From a checkpoint of a small mixture-of-experts model trained on Wikipedia.
Size: width 160, 32.5M parameters.
Training: a variant of Adam for the experts, 267M tokens.
Below are experts of layer 2 (counted from 0) of a mixture-of-experts language model. Rows are named router (the router's row for the expert), gate (a neuron's input weights, with its number), up (a neuron's input weights, with its number), down (a neuron's output weights, with its number) and show model dimensions 0-159. Each number is 500 + 25 x the weight over its row's rms, rounded and kept within 0 to 999. Numbers have three digits each.
After each expert's rows: "mostly gets" lists some tokens that are sent to it at least half of the time. This comes from a sample of Wikipedia text that the model never trained on.

# expert 39
router:503528527509537536546474518518521484457489489521518519513479516459496495478473518484513459515508516509469545500524497496578490487508464472485470533529501447520546490502460507511527507506509459470513505497451501451472508439481470507480533486476521511490502500508495446523533499476524472518538459514518490507504495529500529487483513484527542526507495518499481504486526475501455485514500476511509505485466497509514517527447493482499477467453540476547499462531512470519480512511519467
gate0:493505528499515482475489530476501491493539473491501552534494465530483498468477517439499464513486478519477503505503481546527541490496546440506469538506517426514516481465498486498510508485500465503506524530509505524452494486509532511486527507539457483518446496524492464505496496482479463487496472526529490504503499491511480480511474474555557549527484505509506476507501505485508506508492548529510510533469527489480501536450528459521484484492497499519466472510524464474477524476537484
up0:498474524515466484474502509509499522480480481493495499513532493502534475504461491546502541521542536496501511475514471475436479546463470513461502444487473545488496548505507512528492493491465533510534483502530538472504519479495474499485534478442480531551527466492509570503500460481463548507509530486533486504532523499498497493551490519497450510517510473484498498527501482500503467530518511478484509514482514505461515455498464515502484511545453492485502495485516497489492488544509493
down0:460537504478491508499488511520475504445483508492491466456491515506523478492519482525514536497493502522505507503498520489506514474526472510472502544458464495505547487516494470517539502501491477526471433496434469496508499494501519496502489511466516499433526534554513490503515513502505531505544526510489531484507526541505486425491562513489487501483496522454457461462510483522520566511493514480479517525501483552533515463475497516485493481512512522497502499524473479521506517539493513
mostly gets: "–", "′", "/", "-S", " Jr", "_"

# expert 41
router:450493506518512504525468523535531516483483484511543521528489560494474490483475514472541486502512529512454494504516486469501500511519491499448466518528462488492526506558488508550570546522465461491527497490481515468508540511509469465499538476461493512516512496510442491531526495479496474510515473497519518524535467502490516477508515507529514522500483483521473472465505488501480465505547483489492527476471505509455537556487473476487474464485494490528504487511543476490480512538497503
gate0:473462483463527484525474511508557535481480498460515469509480547518525529468505488504548536464472509538528485487515498465482454499501509486471506518471469513498528502540497509510512519529506523525473485481509512494507520537518499496518495529468529485524500515499532519506517482500478434548520492472505540480498458502520490523524482517494454527541499516497468501469481523453526493453532477484497472493529501486492560502465462517506520477497474496515493502417483523494483499522493466
up0:472487527485489517496483483519466454480468509493445485486504465501520512516448483519515501488494489513485478439471471511501503497474526503553489466503512489516540497498487544471499504477436531509502523517477496509493533490510503522478475481531485516510545494465530538519487494533492518453476494533521490479486519481476520501475479507484471500452519524512545492585480470500492493506470488462509506544555497509581490475463525538525507482509503497507511500522490479474483488470513492
down0:508503500482493496547507507494512506527492556487478524485510517506447512506502494501468505463429544533480507486525540496539537479503529455443521538516484479538502481513528443515510496525478470501538490544482562491466516451462489508485499512497484525472502452516484496480498523488489515492493534497505508461502515499450471489497508485504543505457468480491505497518504525513436507500499513525511478493474498495503456505536518503502543492487503505536493541501489511524536449515522528
mostly gets: " people", " government", " life", " company", " members", " children"

# expert 59
router:489514522533490513531490509522478493482467483519548507519483509502479475492476499474525486530504523528493539488507489522528491511535468494493479541511467485526500495532502540524549528545507460474525478492475511451504492492493486460444506476482508524490508461513489497520506472489512477507515504529522499517537466496482512462518514477515535521500502496515466474476513435519475452519542496489478500483455488529473534520462483462532446488476520475509522449529522483541473525560526481
gate0:513499507545496511484486504545508501506529509531507474475479489498502505529519451530512488469494480483493501465525479433510455471471480497532501514464535478493492549502513550471512479487498531517503536460501477533495495490532512504490500525482495515468507479485532480471527516516511485447508504534521493536524482479487513483517434524502512507489493467495524530560500475485521476544451495486504515457548511462534501511504462490551494511505491470537453496459526495457509489484514460
up0:491496451484546493477516511513515461468504518463448506504527495518489475489498468486508482503497514475497495462493519547499501511519535495452511527527473532504507500473571488485542497512475462477475522529527531504519535490515517508515546493534481521527500493531484486488504508434513527504495493493490449519475459527424462455498497464524528493538538481517528506510507488497483518461516482544544497503498468475515480507486512473463502505485496509482466543505461520505508496489524539
down0:516512514526443516470559503450534519505499500526530524494504485501515547514475493489482476532486496491538500522504536478471487506466525508492532492488529491476476526489529469492463499459540522498510491437488464494510516482529507480497507447497506441477507479474515514525523524454470496454511472535488495518467488474521500504523497456470487529487495551477486510489503503482472475508530462483512549550527497467476496500478488493485498491511551524469486486508540498559521470493511521
mostly gets: " same", " largest", " fourth", " latter", " least", " highest"

# expert 61
router:479497501504504526511476531499531489497514468559529564499490526519479479489480494500537463518507527501485531488531470516543526508533458455469488513535482491526518517515478533531519511514495467458525521497479521466510492488497463436446510480457504494502481471497462477523508491476495505500521474534536508497522477503511522495480506488507533549493498504505511474485537463489451447519540484509488526484463492513489524534459494468498480460491522474510508476514538479525447510521541496
gate0:507534505517483552489509497464488464518479483526514534460511518546518504550475493498524499499495508483504514498487483556453524477492490501518506516490503541532488530475511508524492482472487490483530485484497466475509470505521494439490481533510481531482521500518509490500480518504496538530562534472502517499523515461479553511487531476478453531482479491548495443499489472492463497481547504494494528474514467549485511502493480484490494514491510480461486501455516494562453497550516537
up0:507493524498498522492521498487494462507463475517539489486494512517500514534463518487528508524505517483513512473461491528473495503486492484497534470484483532544500540490519500535479481518505517483552482470535475516522468486515496428516496524498458514497506539516519524502513496479494535527526529458495510516500554472506522495508505466472472514502525491537510468439536496465452497506548518494486503517515500523465521494508488469485482469484461509496461458463488512558467489582470495
down0:465484525487492460537540517510485516503500496539504499484482489527511519513456470482526520497485475499483523451466554500447503534491445438492549479492539534534489558459476553526490500505511493473504509499518493494486470522466490488530444490514528555504516499477525531493497514495486518509510496483488487499522471495524478472458484499458463452495475494519551533503542492527511530535497498483529493487500493516494493463523493531531492508488499490481471495495560512494499475475482498
mostly gets: " +", " −", " ENG", " .", " MF", " Swing"

# expert 49
router:465514502511509510513485533507509493478503470522513518495472502507464481467474477479543473486528518510469532501528483519540516492513501495481468508501462491503517494519479501551513550496501476469528515497470521480496489479465474487467513473472507492525491493516487468535507494474492474496508464517549504508502456517499520488498495473557565543503499520515484454499539490494470475524543478521485552489451493518470507563461494461516494479487520468522514482525541454506450531534552490
gate0:500509543509511518495511539490482525477482465507557520478496548506499509523491557494518479483521519522463497511526501486517476513474463500501498488484467484483489464521525510497491524504581500466481522497480515446483531482489508477515495468512524473493470483500497480513489538501498491522569499501494523582518504510498505476465519496491506468493476509471492510481520492451533475468540492487486506521491446465483507461494446537536453480467532458509481512518497473485490501503502458
up0:521508517504513543488467480515472460494504515537525555461497508456470510459503527481460472503499526506496518512522486486546460478532503477476510482552559474525510541505479520507506486476507459527520525493527534487506475483447496498486499492491507510537480488454452496472486523447484501502457457509524483461523522506521499465541497523525522514501492491507527555526531507529474523517486485477492512481513523539493519491495514451485537479524496502508538469489530470520509537501515468
down0:411505489526543515531437517549481470511496528465476512527518512491482517484512474457536541442504517495507487475517473514488518525529463512507469521462461527537469486508508460501532504465482498563476503518499513430481512511468469495521511484518526516505478510525516472507499526480505512540494494484489523547499468505499536526475498501512510509487497452486492495483504474519476485511495474546485532501507488525546508514497491471493480511486502530522508486538529475481515487514521459
mostly gets: "sson", "ić", "ović", "EA", "owski", "mann"

# expert 18
router:482524514550531534502494504506512466480480479554534543498511515519497471481477495498533499507511504490465546470519452502548510506529463468496487495534492491539521498535471534523521540527487441459532502484470531470490500470498466457470501476461505520508484482504461494513516491470486518517539462530525507505528489509516518468478507474504540525508482489513506483479520462513463480512501515522490520479500482513486522529439474481490499474472512451506524481484522463519465514555537501
gate0:480492479492525499521507529572484451501520511527515503493514527497434500487504452476498464533477495499521508499523541513473476512525495510475532543538495439511486467542469533494508509504501448452531522502462475505482483480504497492485528516496539511511510485483516495493496502517510453546496512469480542492550499515440496485498534565491489500497461499517480477484489504532490501507484467474470517510499541503516508498529468507526468525504513486499555457503492504539542494519478496
up0:507477506460523467529485516518519538545510491477457566576484507541469477488470481505536502484551521517520457520534461464467486504487510514470453499474492519473505535492534494521524465497503537474496515495515533454450549501487501485500500474482494536491501490536541471517530484462492477513484484498516525483493485516510505483511470481501510480530501506515492464473522502473511472490516508537531499498498499528498502476497543465525525488534479474504472561553505497505490515486515484
down0:501497496505496506488475481511483455480495450528512507500468507526514475545502474495509497518488500493510547551466517486479482519476472503500508479506520498496458486444466527501526521486498469519512506477483530526498430460515512459539481481490484524507519512487500524461493490500465511539522497468470474503508470525544477526465526480530479505542467522511544515494490511527480537509450493476444467508520528487503493554523498502450515522511524528515475474496530480466500534504498568
mostly gets: " +", " Candidate", " Votes", " −", " Apps", " Episode"

# expert 40
router:463507516525529520500477527522501478465493478518545536545494502488486486490497473520516467551517507492490515508539455492544486493509467478459490487532492456528524507543498530552511510495488473480526516507452507505497493483471458468482535476493496524520487460483463489533537506481486488498519472520544539521515484511462510479488523527524488522488469491507500452499507475499460495513522477482488541465491454518505516515485517483485464507492547419525516485522533452516491519529511480
gate0:479501485478503457497537530518529510498560517503537472517518504490456518536469483511528515503492537536467529557518519530485457488503503504525500503539523525501480497472517554516486495489449503483495563497510475492488483512518455507490557475508499477535497498494468498484517527509482514484469480538451542490508466484489459478470473519501507486489468465490517494525508530465512504513496473453526505508493510459488480528499465504537501476469520518483528489565509472456504492503458519
up0:452480473472527459509475533527516460529492562512509520528518539544516490480545516481496504494523503485515470476436488483486455496502523537495497515515496501503500528493494494484511520498489501473513487481513486482480513454480510521481490535484473531489509509497502432486535549525552491481489521508499543492483478478520532520495517540499476521493491488500460483508453465500459501507465501503523537513477525500531522521519502503522449525550463550498519495533519504493533550498463473
down0:552513488477477493484505489461501530495522487473487479525493457500480465491510463496510501478529508536505498455491481515558544481512495443504531490523482498541501515497477494497524492503514481476521521533501528502505498549479494509559508497468494509496503504465486516487520489471457467509508497467472536492441511537465522525528507500528507472479480487435492493484498525544526496486490479564496465492481500521506548539450510496448500513486498517529535525515548513445491512491508525
mostly gets: ".\n\n", "\n\n", "==", " |\n\n", "==\n", ".\n"

# expert 44
router:456505502521511500509474525513497497463495495520507512505506511495478494478453485496516468500510525528466517487515496494518495487510469494442470488541488472502536499544515511554554569523469446466520512494484522479502517490502463469476511475470495507520504476494470466526514499477503468493544464502515488512545462514478496486500521486550541538488490525535463477479557484520481472522549474511509514478469501534460512545459497472496502455466497476504512500511531473510480509536524504
gate0:483510513509501484493523504520456478486524547503495506471521507498440459474494424487515521467512492485493488535497506535500558497473481528472503562474513505510471437529490485511508483487485478443479493531503515483492500500503543499494487489450529504493498534509503476520497551533511500502488489500481484476499539487474476448510478520497499520533449439471492518543501498523478543500485497523516551498486489501528543527517523514524527490497494503498518498528490504555537472487523474
up0:553506495460460507462503475468509518497539490510497514523493457456540497498491536493444514484531475442491512539493508510515519501505482472511524459526520492490483507459490487491470486474496465542516487496489509522542508500496503500513509527498517542525479548499491478466465502484528497481510445461514484443520494480541490518482487438506505504552488480498489511513486525535483511527497484550423554513522496497506517521493508476484483511488528482474516494463513463522523476525490503
down0:557492449516495479487493500464526508507519511478466501512509551489478467495539524484496459489475513457511489501487505466517497524537490505511499477491476500458479534490520528481511493510515495537419501508495469500478481499460513520481508516489474481500497526525452479517525483518535521478500472468536501499454482488454536525535508503556526516490486480529482487492473522486450520514525481558518504501478489474449465515506513529480545515569517492500537491525525522500473515499484490
mostly gets: " Cup", " Racing", " game", "ration", " tournament", " Force"

# expert 42
router:475516527524508517519491533526517499475463467526531537506484523501480487473467508509540489514516516513487516486527483481516483508533500489454486488536469450497547512534481528544518549523474471504530480498472515471493495475475447459479519479465514520504490459509482503549548481499487485514534463505545495525537464492492515477479502505538520517468501497524494491476525477519476457521559498477482503463470496517475511511464468488509487462469501474515482486519560479492456517537514495
gate0:499488472478496468469514496503475496486414492505558521483516518514516503519476532489476485510485488514511490471504518506498486521520505525492528515544483435495508538515496501471550561520460468528480518510489496500474487484486466472489531475499495517500518492449497515483456479513528469532472513480479535549503525478467478472513517516523525508519504444491490502484491500515513483542553507425466485481481528492464472485491493555485484520489481548488499500525527511492520477511504520
up0:534507523493484521454509467518535502491473509465509518465488480460488489527476505492439468518458541492513512516531509492509475539511523509496527473554476462472491451499491484473492479469502510543498516532518486524509498547490518507511489510486520493453521476454521517481452491483475475514498486493489496504492494560491498501464527474533533490477526482524552497566522505490507540448527471505493492532524495465487522502475500479466491478493499459512472484543527512482455475535505494
down0:492496515474488541511548430486544470499514498488537523498537526491508494486491512504465475537503531485519533527547477508495463498545507461470534478520483478487448499451513462520503496526516496449492523484515511453508502464459477476513542499487527475501509489541475519503487470477494523498479498519490482539508519480512516495508482521473528530477507476514514520470479504524529453466484498498474521501535508459493507491495461534506580479532509504501502475486477531546539486496489504
mostly gets: " member", " company", " coach", " father", " position", " player"

# expert 20
router:477541489534506553511467525505506480488500468532493523535518537505498487454479484506524468513543505492471496484557477524511518503513477488459459506504499481527513510532486544532562522519510465465519487513454512473496551475475490465459510491475517526475498464492482458507523523473481495502500479514534515536498502497516510451499501496509517521496491500501500481509546467530469453511519499515466535473499468504511567498465494485494472500501522453514492491502509460501483526564527480
gate0:481462532484510522529509487502516490519511519526535525482507492493486500528490515452477484507469514509446479498561481524474496527462493502502495480529517460560463481508513486496543537500467494453507501517547500495477520526498479481493518481471531516511541436462485511481494474454469514510487513481521553469561511527466511480480525539493552499509464477482483491516460496528473535481478507530502534499521551499520522506516505488526515520520500478520479520503500504537494481546507528
up0:465520468462521441510473558495500501484470505483519530528493499530520482503473439523538505493527496508531510478457518483502490504497503509430455490492483565472500528515556516511468473497512494516481489509503539463510501509493498520530469502534469507513516475523511472494511505477526540472530493520534525523445514475497504504539514495537475476510562487517471470494478482485536468499528499481541456521490463525477484505464517505467471529495503503498504524517527490480527520483490497
down0:540462494525457501452542490482546498493523548485455547525504520515499507488508518472493504491472504453519526529486517466537487493562474462492501529463466506483474492498474516487471495502520532500509527518433520497487560521509516506499483482493484499498521506528493528460504511525477513505542440523491476497520478479532529469519464471495482528485549510473533497483509510496487449496543513477514520491481506491482498532446475498509503466503486541489527491480520476524499525465489517
mostly gets: "==", "==\n\n", "|---|---|---|---|---|\n", " %", "See", ":\n\n"